Weights of a small mixture-of-experts language model, trained from scratch on English Wikipedia: 21.3M parameters, 738M tokens.
Below are experts of layer 4 (counted from 0) of a mixture-of-experts language model. Rows are named router (the router's row for the expert), up (a neuron's input weights, with its number) and show model dimensions 0-191. Each number is 500 + 25 x the weight over its row's rms, rounded and kept within 0 to 999. Numbers have three digits each.
Before each expert's rows: a language model's description of what the expert responds to; "gets" lists some tokens that make up at least twice as much of what it gets as of all text. This comes from a sample of Wikipedia text that the model never trained on. Tokens count by the router's weight.

# expert 18
Description: Second piece, table cells. Pieces right after a word's first letters, like D-e-mographics, Ass-o-ciation, plus ordinals first/second, United, and table cell starts.
gets: " A", " S", " I", "c", " K", "A"
router:535493587482520499546505485449452534511515486514513508500520459534536518490501472443472462496487481535464498542495476502467515488519471491487520509465496552493508498473473490503484483543498462505472484503507490479494510505547521503527491447529469474531505458478467498470501514511507509505473497487486478501496487536477493511530479474495536493474498481523517506492499499459531523513509522527486518488452523504464498543518533479523531524503517500482467505484494506510517485484485490480522506496462478481466416497522492507503466468474495493477479467495484516573446462513502509497
up0:495494536491489521514500509467500521489517501524490497490524486530501478511489500475464560518464516514488493509485458533501527557482509488504502533446528467511470531467493492509481510484492508496557511483481443528494502476488509512546484500524532483489499480529492513490515513519480483502462516504523429483461530552467494482493530516494489511500493465503466472482445501509493534500545541489525533492509521479502527490485568504485484477452503502494465516473543502519529505469530517465497481505514446523444478522524467501483465537468479506511542534507520500506453529489538511511
up1:502497544458493515487470471477474543500470482464471505510540475493507505498458476499522526526543484483511496492562523468510505504538467508522490504478476513487467449500459530530437523506465485496485449465533492501501484522539490524478501512506515473505496525478496524493514522494462442502506493495499532478473494486493473537539477506489519537505561515531478467508500503543440508472520499484482476476474519511504461532499480492499514464485501494559488491508493490502505512520480506507513501460532556533525482451533507467503537514483505517487472461506500501546543484532479505503
up2:526475524474512499524497516523433489473500498499498490539513488492500583523510518526516533501450516498486474490486486495513520474514467504495530494421514484513516502481475522496475550509510525479508478487515471503531503533499501508528467479467469468501547496523503452468494500506473464534507529497485542508486482468542486531536498529559508518487505514491458497474457516473475524486497530525470511515499495469491499517513497479477484553476527509491480505543483519463497523471524512441488454485474513512544482474542505478465467496520490481533495458476506490491526526543500479506
up3:462458537494486525507522489499510488521514505522497511530577498510535504518476452503502499480488508556520502524485481487476464515479524520537478498502474507474486503503479504490510524516517494537493476500473466477471473454532524470476488467507549462525522510538494498504500471515511511466517500486480524462505500505496503563481546467537489492518496496461476518544493508463497520503506462493526527494450513496467460552479515509501445509528490526515512465483497521490545465486485502519518455487531484502486460522510495467535507496517456528517497495520497510476485558535466535442
up4:519485525507494509478480465492497514502492498514511521488523465506528470490507493513499412549500480510467514559500503480475485514497520496490511509461508540472507486533513525505564531477516529492489528501506541506528459532525455531482517487503482523522515476521539557508499493498475456450511513470451519508489540511472463523501518515471542492527509522510479527478498513470511531555523524478465492504482487517503518556508496466514528501490507487495476491520486511503544467471495486440535504497461548475526462490493467517446497504485465499488520522543503512526525482494506501471
up5:495495526515499530564534500534523535462491484524500485540481503552517487514514518505513494548538524510518503462515512515457517547507511511501467481538498534557509486478493477537530503524468530480514460520490519474503511470480490471506436534480498499483466462545482477499476479494487460490485496540541529551486512494528516496472526509530549541504508508570494457504489470493491525491504475507521510504517527526528450519465516490497530524530519490487483501524521509491514518499550469531502519487503500476489521489503501469514504513558485490493503521486526489496476536501496563518
up6:517459509530464527529474504505497515487475479506436504518491515488476482501520480490490471492486482409514500533558504516468538521493444513509503496533490487538473481499494493506520498525482486525535528507506538520501496523484497430465523517513500491451493491485492482489527496522504468524530516509506479494511528489460491476471515520546474492487496436504522502498494540492508516501478544481504526502491507494488479525517499505482457539487504570483506485496524501511484502457498445450476490539513494494543452503556514439468489496514482508510493521511471495491485535460480481511
up7:527477502480511519485541464467475461507494478481506489445506514504495544541443477499505529499495476486468510542483524463493501494514453460535513494515512517497505482464519472486523483511481560564495497539475511495520514537482496471498516469518533499521484521484470487542496490507540482493461499519510507495481465520514495523528496474515468505442504523489503528488469474468502480506517496535499473484561524476520451557513513488486475547497517554514478521487507498526503492441490504568521474495499507459502487495513471544497496493525525483489482511498505533503547507548490494518
up8:498496520472503469448505518480536516514490519521480493473485479506475503522525520505519473547504488546521449503467449512512504463528464504468460452476494515521527481493496518473492521511467460487435517521460515500494547518511483535477486461496484499489509520525557544478522499474460521488533470508465500495492533471452463500497492511519535514497488485464526543489536521509519528532458535468470541456475494482490483540465521512455540521502515507517470473537527489479511494483468513489523498490498536476480507487497473488518540519511476497487504471527506522489521488488547489490
up9:510509522491513487494522482443492521535537450522525507473479448490479462521479469518453461531474489517467517530490471465508488509459521506521478526472493493469487470493513518529512477568469475539471459480529514476471460483482509469510532431504514507519498499483491461519472473523514561477496464490508511498493484515549514535513508494493537477506503482504493491484516490476517504478513519497509511514464522492477491520520515451481496517462504456464523544509494506511493541529495448460526479447462480476466548499512495505497500482544495468483500477543497491499497503503511473485
up10:469511542497502468489494504517538503514548492494517528495567499464530491480494482519424473480514513512518512533477514519531502491496517506514517488512543505554498489496480502552432460463484526500501458520461565489490504520491501517480537456523522492501532487492479491474484494493480504519526480508503459523468478504548506509488510473476528499507529463512461491508469472461501498532502500500547519474501518508444473512455518532511501510534498451493467474476527504489559516508480488448507508485537512492514513485506505508535483500510470476464537515479483484492500486469469466479
up11:529495497480508478496490500497528506496541454536497507539523516495490531532510467492511467492544498495547535510504515553518506516502490477510492508480502498515530469506459467486460502509517531498473446522496528492485527528525480527506522502489465512526496474494580561492525527517499503508503453545476522489484512524522542508509465538522534509500505508508509506473527456517501478501499472529560527514509570535494473474506548474469496510490464483481452483475474511505542518519502520462513544485481452508487483474482490500475455506484534503476519517531505457518481522509525497513
up12:524503528488472520509531504462483504538499509476500470482492474500486483485486501495489497512497536499473510481495509494477519483493526476492520545457500524484499474471488476549507506520503489481536478454460499458505454496524487509531522453479493476496522518502481461485492509512510511503470457518504467481446506476521471540521440546528526453482523499483486520460475513508466529504461498550476487477468510544446490512546510471489496521480450446517532520505476536497496452516490500479517520477485466489481515500530511522547532430515505483471483443517521493511487513510521506476
up13:504494487489446545550529475461459448497498504453499504490515524499510532526469495478512504472504517498536496504493494467523496507482536478447482500514493533512492503497495474515503494523470530495532511491534517500509441524469466472522528565526541494497482463522442501473527512512487490511453495498519488516521501487504494540520510533493507487523529475478462473503470508527500509485500514524558522485472513487532489518521503474505492538498495511506510499547504478522526535470516460508502479488475480516515456502486511444550467513488447509453508452509506495540503472475535545466
up14:526577490520502509513505521511511496502514500511549492510559481549499494534482502484495507515491499506505458534485478453525503487507486467534491516472516527494468510485473491497450468520498524495504469517445470513511502513487534492481515440500529488478471512478466494515495506560479536503532491498490478531479487527524514520515465492507524494494523505511456511455477488486482527521509489494537542483512485504490511486538544509448476516505468469499466534481470550524479448478474491479518490537484452501493503505486472489542518508503427454502447518495477520524520512503535490527
up15:528500508513479508483510510517518520464516496496523498532532479502530477500498455466539476512509505477488517516483457491521513503587515517458472448565498538494533484513464516467466503509510492468506503471545478511526502500501527500511511498486524498531503465518494484497511502535529524500506482489493541502504479479499493523455497500517495491507519497553501518504435510494484503512515511511498479489470519553511469521459498540497505508466504512472515451472491494479525500503506505546494465528522510510536462490479479519466529554534524487470523485428467527524542441529461478493
up16:518514535533501517526497477482516522529487495480481499467498454504460491509459484431494488526532492506475507568484468480481498453560486481496486495471491533494482515498494484534492511487494527500449511489519503510479462460546499506511462490501552480468508469511480512522535490484513478479506477481509471473547467458482521494465503476515475511497492509487534534552421467514473474500490476500544489531502495449487493516511532510518533491486449464507521548468529496468523483479503508555503525457504465505484501495499517504518502492498489527470473526475495501491516489481473479478
up17:543501499470476473514490475531512493471477504513488461533499514489536496483518484495451492494468469527499449491502530507512490502471493493467486513478508532547485508522483486501459483507503486468497460469468475501500535494493478487536498492515482493505450477481507524516510508524497481459477510549472528513506477459517495506503510491549486531495546500529441509462462513476518501539489461532437515547502458495485516496480476516493500507485545484498496515542486499504547539503549490496492540528503521480464504515511479476478468493439562520500445524500473484541522524508535528484
up18:524488519517532510504482500484528473490551522514507501512479516491512506444547479510438510508513539523508544502476497480524518517472499471492469453505496549524519527537487552493506518473454519518471500486487531473520520509512537549506470470487463494501548449459521496466505512466458510525520487501501516489453505488511495540526528520509555445500508505518484502514502488532473434512485545518519539480512542509526494554487519509512509525489520491512534507506491493453512493457511481512507494487478455502522516513499478494536493557501499524499470529522488505474520543493496483500
up19:525464483503505508445487508503484551489539515514542472496531485522538495443474455488442479518509487571547486475488461475535532520501501495484514513514493552521514461543457490488492507531497491510466491511514504492483556536494505512556488473468497509514511486515497515504487546468457507481498481512505501486523520501514531512476509518503498466513520514499487480446522483485518516517556527516457530505501513474488469518516482491492517502483538504511516519504524530512513476524544468506488505538454431500530494509528490523515484469533481474500525512494457523510495511477513489451
up20:513502508480548513526509503504484494480501467539502453489513514512481499492490430526483523511459538517481499493519496518458483544478471455458523466515487513497496473511522542533501452479505513507515474478530489519535485543480476438493509494523517477506522534476533455480497541483471441506513487497470473503450503510505502549519505508557534532495544525520510461545522495554496473486505543509525502474532516496487467489507510485484489542512529511500525510486479520526497491477508488509536496541484511544515478509539489536487519455471493520476450488524498529515509492515513492510
up21:518508542483526478499516490514504517516502470491475475471553486488509530526473523502537526478533525470464502523466464469513523494523475532514516479476513489483487475450531510519530492451492531522450493514464537531489481511560520490507474469564548490554524502501431474486520488473551476495498483518518528491523477507505496534520537510500437517472461483525507496467475486454502511496468540484491527486456477500519482509489539474535485505512489499489483467501504499458505481484478501504509505511480493518460436479525481485520484499473492498526513497483447500523499477509501501498
up22:538502522483488532453495499452507536508486479494482511484503489485512504538516496497506482492490498512509506506501512516508523522459546462499483525471512469484487532456485521537471479497531483524458545538478515495540478498481490505546465475482476481519468500454493548534520545485506525499486512495498464504454493542515524506497493524519499503470511485490513489524480495484485483537519486478485459539462513513520509484483505521532516530465440467512506496489452557519474470505515460513521508497506546503448500485517522517538520504483493514577434534444514486514515499523501533505
up23:561531511463500509508492535473477488530476524509462501453505495495513483510526500449437493516507509501519498521492512529493481483523521468431481501524517510516489510476513536508523518486516507483530526528465480461517502527470470464507480441545504522532532472507472525519469516514535478506526534525484535491517506476503474531528461512498481509483532514494540535517512484467492500523509474427530508504473523496482452489493475511490507496515512463505502520500505522469512484458490497555520506523482490468533449468481486484500515520514531509497511547510461471535443493520514483528
up24:545494515491508516493486504476451549465512501467541510503513478535486485499487518501494502496526513480477474512436503509523523525514505518515453522477470506541477493439448517503525469509511467513464466502514504468488484537527519503486440515486528488514478514538480550467543530528503523500533482472484518525510493500545509522505495490474546558504499520508472481491508483478497522513510494490515452515484520524458465490480514483480475520500469493486534491478513486508548487474511524516481511442506512537518524509493470518500469477506487503537461501487459545551479494446521542499
up25:473496553473457517516504483473493504485514487464489510486520493512444505533505478485479576451498514549499500477474513479501536489500494517475473508515523566520469556520511490516467499493508527508487475519532535464490507521478501516531457448524509519522483477440468456484478518460512470508527526496464500501529473445508476505534502477480514521499496510526485540509498508521513506495521507518532503492475525499490485520518519487469491504531542483519506510505498503499508506477514542492502525519518446472519474533497462494459481479474483476544486516474499467515469461463542476454
up26:496446513525505517502490504491465547528488506452487507545512507479529507512480490441484523522496511472489501500509522459484430473486471506490524471528525480523496523489482483523479517536521489502486515535486473451521502473505492507512512486557556463498524487467537485466489536472463491480514507467514501503485495512491512487503502535514468505520529497511480480487475486464479488479520477512482535478460570504541465507477548524504503493495497483502452496543492484512527525485519499531487505522506456482518484502508481500497503414490509512496508456491502472515514547575484474502
up27:512505496508529515553540502509506460520527528506539526479502480499525542552482490516508500543516492505499496492485549509464520444561479510460480549473522489499520507501478495508529462554496456498533493481504474498518470515558474514511508485460485509485493525508451521469496506468495460530485474527483528525514501479496491520464521522458518488465477496548513499497500458488514512492463511483517481529499527537510511507495477479454492521524528499513502530469500472484468493459502438502491491504533503473530473534508484481505481473471524516486552533453470490508474470470518481474
up28:547484502511497531517451489487508496488471476517494487514514446529467495525488519535440533520493517503483501527496479514524493514506501476471482515475532493530511445488520505519508508490499479478479487535486494479482507544476529505520478492528466512518544469492475483481534486474476528502520561557451497444495557506536468449543479473480526493525448500539495497538527555501524508529515527547526514531488455507518506506488527509496530522503488475486519491491491523483497494486473525505520482451523469475518449539528507504510477510524478492525473492491514511467509506511506520543
up29:525521479519471505468519463517471514478500532492469508475457461486500545519539499489496517492503484561530504508501503457544534499543501464480511449491509520521517526488447524514535526499535516496514503492513497455504528518537556513505465477561515483487448452474506501498503557505534501505480499556502512497536488529512475515499513495513524470466507506516480514515455459489455461490512492469486527498478485508506454475488469524529537497523533491488493498474489467517529482460534509536497514472474481475527460499484451484513511496528493510503510511485463456530512514508508488514
up30:484457482480537522526511478501496465516474507500503471497460447477467519498475473525509471490500500487427470481507483515452474494478483539525483492478473507477471470453514498522532495508471484553467503499482501510509494542525502526487472531534492499491548503499511549513500552494497517492479491487452486496483515490508490489445484493504495515456505516500536496545533533485501496464532510543538524474494516502508466508505499489545560525492535491448513474503521518482478463483465511497494552526493506475494539517490468474503494493548491533504462519521459526545469485502484507467
up31:558429541526464499514502501482496502468519506518527488520483513507542446506492516449514536520511506515466520543477493467530502499510500506486509505518497539494508476482529523523498532495508514489503474515513502468464503531519449514464503430487510503540474508512451485507474506487476486509508508465480448556474467534499484504539516463482509503529483458519538521507507457452510499499480536452475536484496522499477505553547495479487519516486502477510481522470547484484518460511488489472503517488476453480508514473504497509491520496480471479467515512475495497552498526456500516496
up32:512423526503511521527463524480508508460507485503480463506531480492477495522484454535484522499490543486500555468506518484476485504520464486530519505472493480507520489464497507503516481474535496503490497496524494483515552524495534517482487480473488518502498501484517509448507531506518463471539531457516511483496478497482490508459481503532469516523488538564530488516519510517525503517507476479467514461475479508506488532491443495492495482539485439471551456458503514543496500536500489466524522486465489486490493553516479517544460479486521530504548495480472527527507531523545491481
up33:484480542507464490542472469510513537445541512498445534536542490441488552519492477483511517512498515500537496470507493503443535493538487534493474553494511528497499511461513520504527491508499526508450514516498478484549483512529497460547497494504474527490488507535501465455502478515455504478509525510493469502509516505458508529493528513536490517519505491508499487494502495484467503456540534480507442494502508537461493525476504493475457494510512463469492508493481509497555486493528526476474506507529494485494460512523475474463508506489490438498533505526444529502510518485515473510
up34:548516527467521495505486507476485512447544501502459484503521518446486471494522452452444485520534509507530524521495482479516489439466519516530473477487538527493527467502453515484504493517518504518487486484495488502477473480450539501493544487466518546514460526462513479459509464510539519491494495444519490493516483485481514528486495483507487496510510494489504500539495499483473467509539463473495505489476523434458482502519502551505506549485506501497501471466485496451508500486473497490483518498506558544535503527482502483507527463477498524477480501492492487499524526466539463517
up35:471496495456497536492504496476472479519494509522490484459521491497521520538474469457504547494459494479497504480499503463513478496473513475490510492457529515507551513491432519450485493523490509490464491517477507535485522500509478478534475450550504493481476488483477484466479504462475460523521520483485522455532470519496526572512486539468509525484503467540483543497510486520508534464553519494456522516480516462542499522464506464482500467490549543528526485517486516518506529505477495471519495523457506508491489470516489493458480505518498526492474515479502486533470504453506477510
up36:538500491458488502493529486482468451493474475532512498466510502474500535538505462495478453534525451488481500506469471485483475459485472487510482483501479500530530488488471493510534506511510513505520517521527540497517524517528552474477512506494534484521502510471494516495482516487481510487507465493493445521515474484494480548484504509499502490476444546466524500549480483506478508514450495441504507463486511526498477542466547488469550478479546470494474537511505514478468535545518491491488484445493529504522515466499484508520515523516520504539524550501481525502500524483547447500
up37:529449494510499531511553503509546502493514504515475547463534486488498502496480469519491532534509504524466511493475503524490499465555526497439513500484505515501524464455501479519497475499497511473507524529480522502505499524503491490528505480497482501489528513481499496528518494491466505473447486504499531546500499504475499525485446475460486449471439523482505535499485452505495535509482524483511503511488495517431492517522494461589515483491496512511481507498504494465484474513469515516494488510545533490502443478530487484514479491478461494517516521463544532524486495439493508450
up38:489493550483469482489495552481519512489469538472470522498511470548498498515493498505494539495514527540492484494516513548523541516482545511514475515529496531486541514468487523522499537474520528505440487515500483471501477483549531468513488499509493491504510543438490464499481540482507524500483511506542501448445501504475501510500502482527467517523554516542510521499479527500487489509493488536522540520430444452475500545481527498484535469499468525458512477509514504498520496436512459515515488512518507487500501500506520493477468469498477509499490511549502501496476514521523462494
up39:497506540534521487508488497484444503511466469484474502493526504520504466490503478501499517522436507478473504503525499524537479502510512480535535515489499513503484492500491507499471512518518546522508497527490475531507512506520590543549472517472532499479518470526450478462511538466535514538471443513520503540489541526511472495487471474542480527503524496550491499464498477459483482531510467507475498509518505477515493525484475483518528538511504446504502535451486448526497452456471493498504506512475455505516493524518502470508499494470464483460530484527501509530499502493531497480
up40:507494505457511508502485481474507510544567503533514501509525521494526524497450459509476500494515514479534489533495508490528482515512450501413432458509450515506490507505484537519478489506486522532501487493561532498540509527513487476545498484523498525563545530484476487466504514500512466531512504482500481485482532558458522500503499466527537520504530491509486464512510501494506521518518538524546527520497510511500487505494524448522463504534496495505486527478491505497469542518527485482509547468478503495522517499475535466529534486508493522483490485494491473550500496490527527495
up41:517451482446487543514476462503463472456518510462487475500490523472493510502481476512502499530504559515532463500531497492518478459476465475487486525491498522497455484472532531482455464542515478525486456499477483450452523524468493535485497506518511466470518498547502503480530508501510506485500493530495479486504475487487461476489474503516559525484492482506478476524476543507458467492511566500456483505509522467497487528515530513493518543475466508497537497489526500504515487497499524451499493504493503505492491510479508522519509447535505508472494440507457542498496461464484472509
up42:452521493494512527543520541476481475502465476497502496501498475480497522502480512489478466495522465529521476520438465466501502468513458490480570521446476509495526467519453489464521491528513435498483495530483489499457477557470503461525496486509515492495493468501491528485517511517490476508465518523497503480475488438505466528493497480515485478540527484518502460528520497514516490497507517492487542501485466474531525489516515523493522485500542475540495539514516520510506503499517459512521464535512437522505509502485482498539466473470436521494517529509490475506466491469513499458
up43:493482502479509552468465522479517534516499509478521508538473490539537509499467482520501464503506517460496446466465460511513476509549523535522484467490472525479482460519494534529480478486506499508486475474475497486494539495530488445540489476522479451495497477501525463495489503505518487492505474496522482512435520563548471481454492473536511450462517471503484553527506503436505530524509494529474520518481523504523516511467514507476485519481509542511491473450524489548512474526501482504548494487503525484536498499464495502525467461506488507490525491509529497513476493496503497519
up44:533497564519507475479491461467488525495464448489538497503521495502553481480467498503509526494518552521507495504494489451503500461517481495516497505528566462480516505496485491532504540494513487494524478530513521510476530501480503522480497499474513500487497477471461474451518517467516537467500501507527502490522466519501467487473436454457503529510550544504495532513479461491479469474483485492528486471463504514492471516508490510475450525499479486449535503472496487524522528521484451456492480474444469548467520513504498517464527474482511488509492484482499535484503490524490474470
up45:490477504510487481493482501459471504452508519491499536495488459535508523494480470519523569511529509486510496490458483518475499515540478450515472490462468539497460496524507487504531497463439491470488482494512483507493510474509486480524497490549490516496539471469518472497532470468476479496521516470535470517479513556476518469454511508516506489463518470489436486530535546478506534499508511503524527538479500467497514506492524521489529550456506507489514462475470509508533554542489477488484474464512516496533472505531478484479483519494528558518523522469522500508511500530498496466
up46:502492481487497448503503462477505567442506505499458547476493507533518470454497478498497509538491479508514502482506480470538508513477509510467497548497501520485497518434452469464500499543510507487477504502547469446493475464530497503471533507509528504487481505509475500467488506483543512471489481517509486505461479491512513510511489478522534478521512531495490491511493536515499476511466494508533488483450495490461458515507488502448485518494482496477542500540468527474508518443510444550520466460490444521512466484518508509521474488502496477518503465535465532508460497475499522491
up47:458521497499434499479465514507506545530502499500488480459487472509514501509509512532494512503477488495512487536511499507456470519530475516478476528512503513508497494487484535481457485471465503530497513487509496509546466517524524485515468455468526521478493484519494508509505486500503530504489492514464525513460550585447511467506544471543515512510488458495512449464508527457495499500525499500513503550482522466514487510492475520561532459449503515521486476528442563461506494468521518491511495475504479500482474470472478461465496537486481527534494490502489466499516513499516492489
up48:513533532487468559487484512536576483503518484498505517479550527499516468491503502501511491504552491500479503531514463498450520501511535484519533538543527504516491500512516499514466457487477514447479474486462469499497556473510506491473519514522491482489450491453508461510500506471499512485462518533502509466512502502503508523487487531502520502500463493515488534472513505493527464462512484485512459456519501481477519532439521507475505506515519515501460510450543526522516469527488479471512513532490506526548504533484475507531479481499499507451505504464516554481515487508445517465
up49:484476544498493498478470479464487486473467532493495520532529512497514513483466497535433505489515515516550462493518499495522548481522497516490534512491552520514516514509506538498496504472503533494466490487509506453530531505485461442512506475502489514500467488489521501512501526500501454489514512558509502483512506476595463489540520499491521497445487526489516519485462519509487510460496492518510567468484518481489487544491512491448491480509509533483494466497495523518451488485457479498473523530470505509514475496502520484495486488530512580480476523480515455504488498477515529505
up50:532479529511447485507515511527489496526489513479493470511509522501483520491496476505498499511518507480493497506531501479447479537527496517508511550506481532499499469456495508482506433535526553467441497479509489481537472524528510482513502497469469531486470526478475500520517551516505507476486509513486472465498509533515519529484485557487507522455509483484470487488527500468512541504545506476485476490497520499528486506523479467517505533492505476447477508496500484460510491495461505493480510477488476476484478506533510491398482497453471448528455467473498527528522491510511499444
up51:534504459497446505499435472506466589486453503515482498497506437497515505487526473507472503465472519508515438471523468535466513498501506497494493518475488465522467451517491486521509504495580496497521477496462492471497539482495457504502504507488506517509463507499510483510503507503487523497525515526500462457473527520541522485483488514454528470497518514507507528497556498491518536490522533486489521493462525480493463524500478504529511499478489488483487522489514478514482504499463501439474493519465458493470488480508475495509443514518513470450478561499497487507504510505489508506
up52:508502490523476512510489489493463518455540509537495508515533508532484499523541482474449495509517508538513453491500525494514465495546489516480504478516499521481441552518512494445475500467569515511500518529484482508505476503479516558475486514498510478494488498507469492420504495478463514454479493513525494512525500524493538496485480545517542494544514516484520541465485472486483498506522518500489485496490492509474472543521549481522463527473473500543521497478490506493512524515511494499520503499543480504471500495544473517500515426468472499539487496515524562521506495536507521521
up53:512535539494502512501523508483486479474464501486494543525516485491483498525470438460522508510495498518499505510519486494508476508512532503499516500535534466525517502448457498487478495568495520502496487488474450463509506499531499469477524500541499516524479489498511488460489505486454485522455527497483450510507505447517448574465468465514510527483486489525495514554489508480488479469531522515503490503501506464510474533487545542501500514446504523511511476520537539436564521532527488524506547493480513528508501518535498535491515516522485505492512516524509477503500484487535489461
up54:499444490471492462512535512525536480494464522526509474493481456559478501476481495462536507520502495482514476499510525471513519452510492504470501518475453545480508497499498577505468495504519495502522482478472494488496500491497504455482479483563485509511500489473479528472489518507471498538471516467490493488522560535476486492545520514513527507527551496484487496494513548515515514500473551466498484468515528492534523476520535486493501519521521490476530521524501486516514454450505451480502498492473516536496474483515491483455519506482544491487492462491504525551545500529527524539
up55:498519546437509471482505501481498546529508510553506435543475498483504514533482480506517526501525481534524487540464484502505488467487473519500518500499514541494551477490522471559458495515507499503494440488511489445489505509522480486514506513514500527502491446487482515505476499471509515478476493504463497477524523479468475524548457462491526493478513503464509473508468485472528470493484502497524509489504497459514496513506500453465505484487497515486496438523503499545509484472501509550531561487456474528470461543470480500514502480510505484468502512521485465546490488540485513486
up56:499514497549525506489461513483475469492502557486522516513528525529493503503474486483507476505520468481498476526542508508513479506520477480488525495452466459500448507503463494501459535487474526536483468474518490514513482490531499506523492480553480519508462471485466480453525534517485430517486523522477537537528498520494522504452525505514533516465483509509459516526477494488536467478497488483530512547479529474485468531529510519516501538465520500520488502467540500478449516499515494506531524529483468452515528506470499503520563525441513500512510496537546512505526491500501499509
up57:508491495510471503522517458523546476476539479490498476474496496486503476511462512507452458476514523510528527543504491476527518506530486488445449478513424530539450532478507498519496497548552496493472458517503500508505474492486514492515490490526535486502493477484460518454472496498499503490493470490483466469549514545475498523546514491461484470496497474506482476494493499478496509496491529487493505533455550506524497502490480504495513484524496467469497541502469473508518519504506482543517499487504548523506482520509470511491465484474533504483542530501456507559491510438471549495
up58:501484512490507526518478476492496508508469496533488523495532455545486518521459503484461433521517494515515458511474515472523488529507489495470527508475536476491443532501473519467530507496492512481496489507512492503516488514525473513462479538479532521477489495517470557501502521477553465458525502511502483526498497476539475517442407561510502498520515526528524480492489522503513508499483508481509453499500511522484486553498506511548489492536503482482505496470499487499486502516497521516515535504442488502472466502488490482519540507438515501501475489493471554504504440489506492463
up59:506469502471528485488512474473475544520493497485496460482477480469526485464494443504485529486531486521518513505468490464479521492506464471472513488524535503545495460454502507525508461498553525527520456473515475476460494493496517499483550494494500480459524470498489439502495487478469492516490486549498497533471497529478475529519437518510505475515515528507479490506459469527531505493451506556492531492446540459527504486504541492477517523533537495477520513505473572496518529509482502496492487520510479501501494491521523494455522489497511488487477485504482521516509503515567531496
up60:532517507495481466499521508528470523484481514476490480478489456505514498454511443511506506439451482511529499507532466508518479513530498485491515480446458496520491503521511503485553483516513535516521502515477490514531521553487539489487485448495557531534509499476514508485488524474482536462522489533520521475535510534473502520506502485507484514512470534507500479496554491475521515533505515521524482533476512562482489498475444514542493472519544508517518473486476474485489479465510525493516523463513480471486492493467457444491483465539500536525467526474472478485483473507506502468
up61:437498444483503533484492522505448525477522503457488516459514463527508473513477508509480537511496514527522499488558526483512499531511472498497505520504528548501520506518528503499513508527521496456518508403496523440497498572499515499512507494558464513515503493461509504538491486508479499479465515512488502513504474491471502499530504470493538419486471485464473477472497499499484503475515493489543511496510515473487506508505530517497517512464518516478478509497473477526553505517463506485450471548514501529528491499508461500509485501489483480462540471515521506514487527506517530484
up62:508509535490511481508456513483523454491514477460535510480525477515505471534524513482487527497494486539480490512505464468473487486492499490499531531498461525522457461475539505472485493538533530486449503496522450498476514466542470451549498469485493489488496468480469509479510486518465507498478520454461488495470529514486522530519515486529532494551557497482489452495494495456516511484503483513491492515449486461478491489523507480521523513484485452461478499498492536516493503473496520517506486468499504488520535473509452488536479486498447512496558440548481506526499497504467531509
up63:528514481501509512510484494451436463514528506538475527498529443468502485495505461507478473554496484483478507485502535496471560478455486510521504478501536534505548495513475538517471496483490491485509503471551500481456541502508511491483519494510488520476462507481482505502510469533488512437487517458474497497538491475483512576482489484480544503442544493471528460495514527483475483516493524483496483521509494522448473489497474491481475491558514486490505507500510519523492482495515463487473503511496493497499461482542469431516457476489501493495504519456504500508526489496514509473
up64:498438547504540520518519472476456528455535476497515517500523451534538487487496451515481532484506514531493509528489505480534475513538492529474474520469496508509477530515468512514528510494486522525511477512470516451514533502511512494515484507522522519501475463471473562478508561460468495477474504519463483490458510538507475531474500502496511472455522541477481501529486458489527513499514505527505526493484544480505503486504468460530501527487520518482455498495551493510515505489460487451531493507513466510515520526514504529483489529509497526503504483526435510565497488493524513492
up65:537509507491500503491487456494523453491550495484508503517519502463512531429511481491441512489497502506532499479485493484478450505507460478489487456538471492489515457507495490519498471508512526531477495533473510510482487546504477554519507516472499493458510454526514530472557511508469495493514496504515528565487491546508475518482519497494484456513527480512466536504495527465467486535517497510500538486463491494512469524490507517467531550448472484497511479495492540498512444524499479515503491491504475498501487524459463540520535512521510518506472520509473535487491451486526504445
up66:514552554462507521547520494494497534473501503497481550462514490472554468540451516525486511492555466487473474494485484495498507504499485548495486530473514499468485457490476511514463479532511488511480497464507478508540487494527522474534509493502503508515456490461535519504478503459500463519492514490518517481530481521476490536509496546544511534534559472503484466464465487509512511474525516472475518461446500497438488534467505475504527456488505498478469498470511502506536508505509491467514499525496481487485498511491491520534498491497492496501499484540430546519514501508545499502
up67:522492516521483543479534486490486561471494463576450505478529497510505537501520505526492507524470514498489498506483479496452512519501458474483491463502472509515498479506483461494494498505580469523481468472487486536493508523521464469529474566496541528443483495481470552510490539471514526506512507457507559476480488505540491512499513529516491468503446463517517508504493500493486448497461538470474509542486516476523488477497535488512483498458491537500492503482507488472506514484513517518472497491471513499507512503493521500532522510478467544528482514465498460503501515534510495488
up68:459532528485524534522534541503485513501524516492502493508554550492544496511478505507528531510468496476487505471470534508477524493519465491521536532488500492492502529465531563502503488498486491502485509512473524527524499505516468504560514494515516458522527480572494519499529498518517482488460471500477492491516500476523517510518484508494517489501507474546512496488456493477478490484504517493487545448506462514506491496519496469474526532487523514477503532502469470527495516535487540446499507552530475544485448471472493496544519488465473530461499521481524470531458485513441492530
up69:526515474467482510534503490461496533476505526493547514437550470505497497520478469514450511490470498505522455469498525484494489462500489502505508509462531567514506562544493484544488500479546464503494474520486494501491476480509517480518460441498500496487463484461452486490485511498480542474523540543489494506533503491490507526519454521491517504479495502498445494474504510510488500532471455508470497553507489525501499537484486494484500508457522475483543463507492501513474528518504509510496512510461515494466477459519452484518513510506476510503482541521467511540472516525539528530
up70:460514498531507484511486505484510548491515507501444491527526501521511468516518446467501501488497509475460496529510482490486454483473513495510474545486507528524464517435506527518489502476475536448498512504469488498532481545483567491465519501503537488452496457494481519481512516516486482543521496509522496472532494551534472509544492449477524490476523513514491508559518529504498488534506538483468515544489494479496498514523505493528441503491494497508518505485490480528490513499490494460505522498586487494478501482453456450503490473469521491503492546511474513525486507497505508505
up71:511482509514466516501461484470500514479486489491496479475510460474488507529466499544496507522495486535514487489512477519498513514526501513512515515513509431497533526469477492477521494480500481509506495507537473461502534524522526530487511517506485513468503467550417491490498533507560490501454543520504500495525504496508470515512462489456505467503478484525487516450462514513508545504504518489501518521486456446506495468533504511551476530469552513501523507464473462473537509508441500501482540457491484547491475524555505489540506509488528475485475512456496488537521517484473515500
up72:506525472475498483501493505467494481519507491525517499518553482475469492502510487531465527510495496504499545480493498456521444510525470500536499512488487522517506499501519519484510535499480500472489487473494476476513544526559544476510496491503500512509478484483462535515562496474500488457516514514498487483514468458539504532554524504541523508525535506466489527531508477508476532524506501492495512475507488503456437540440451507468536503484513490412508508508505528470497515492504540519486511496499455503500486519504451545491507507531489492497465472471531511522557526506470509533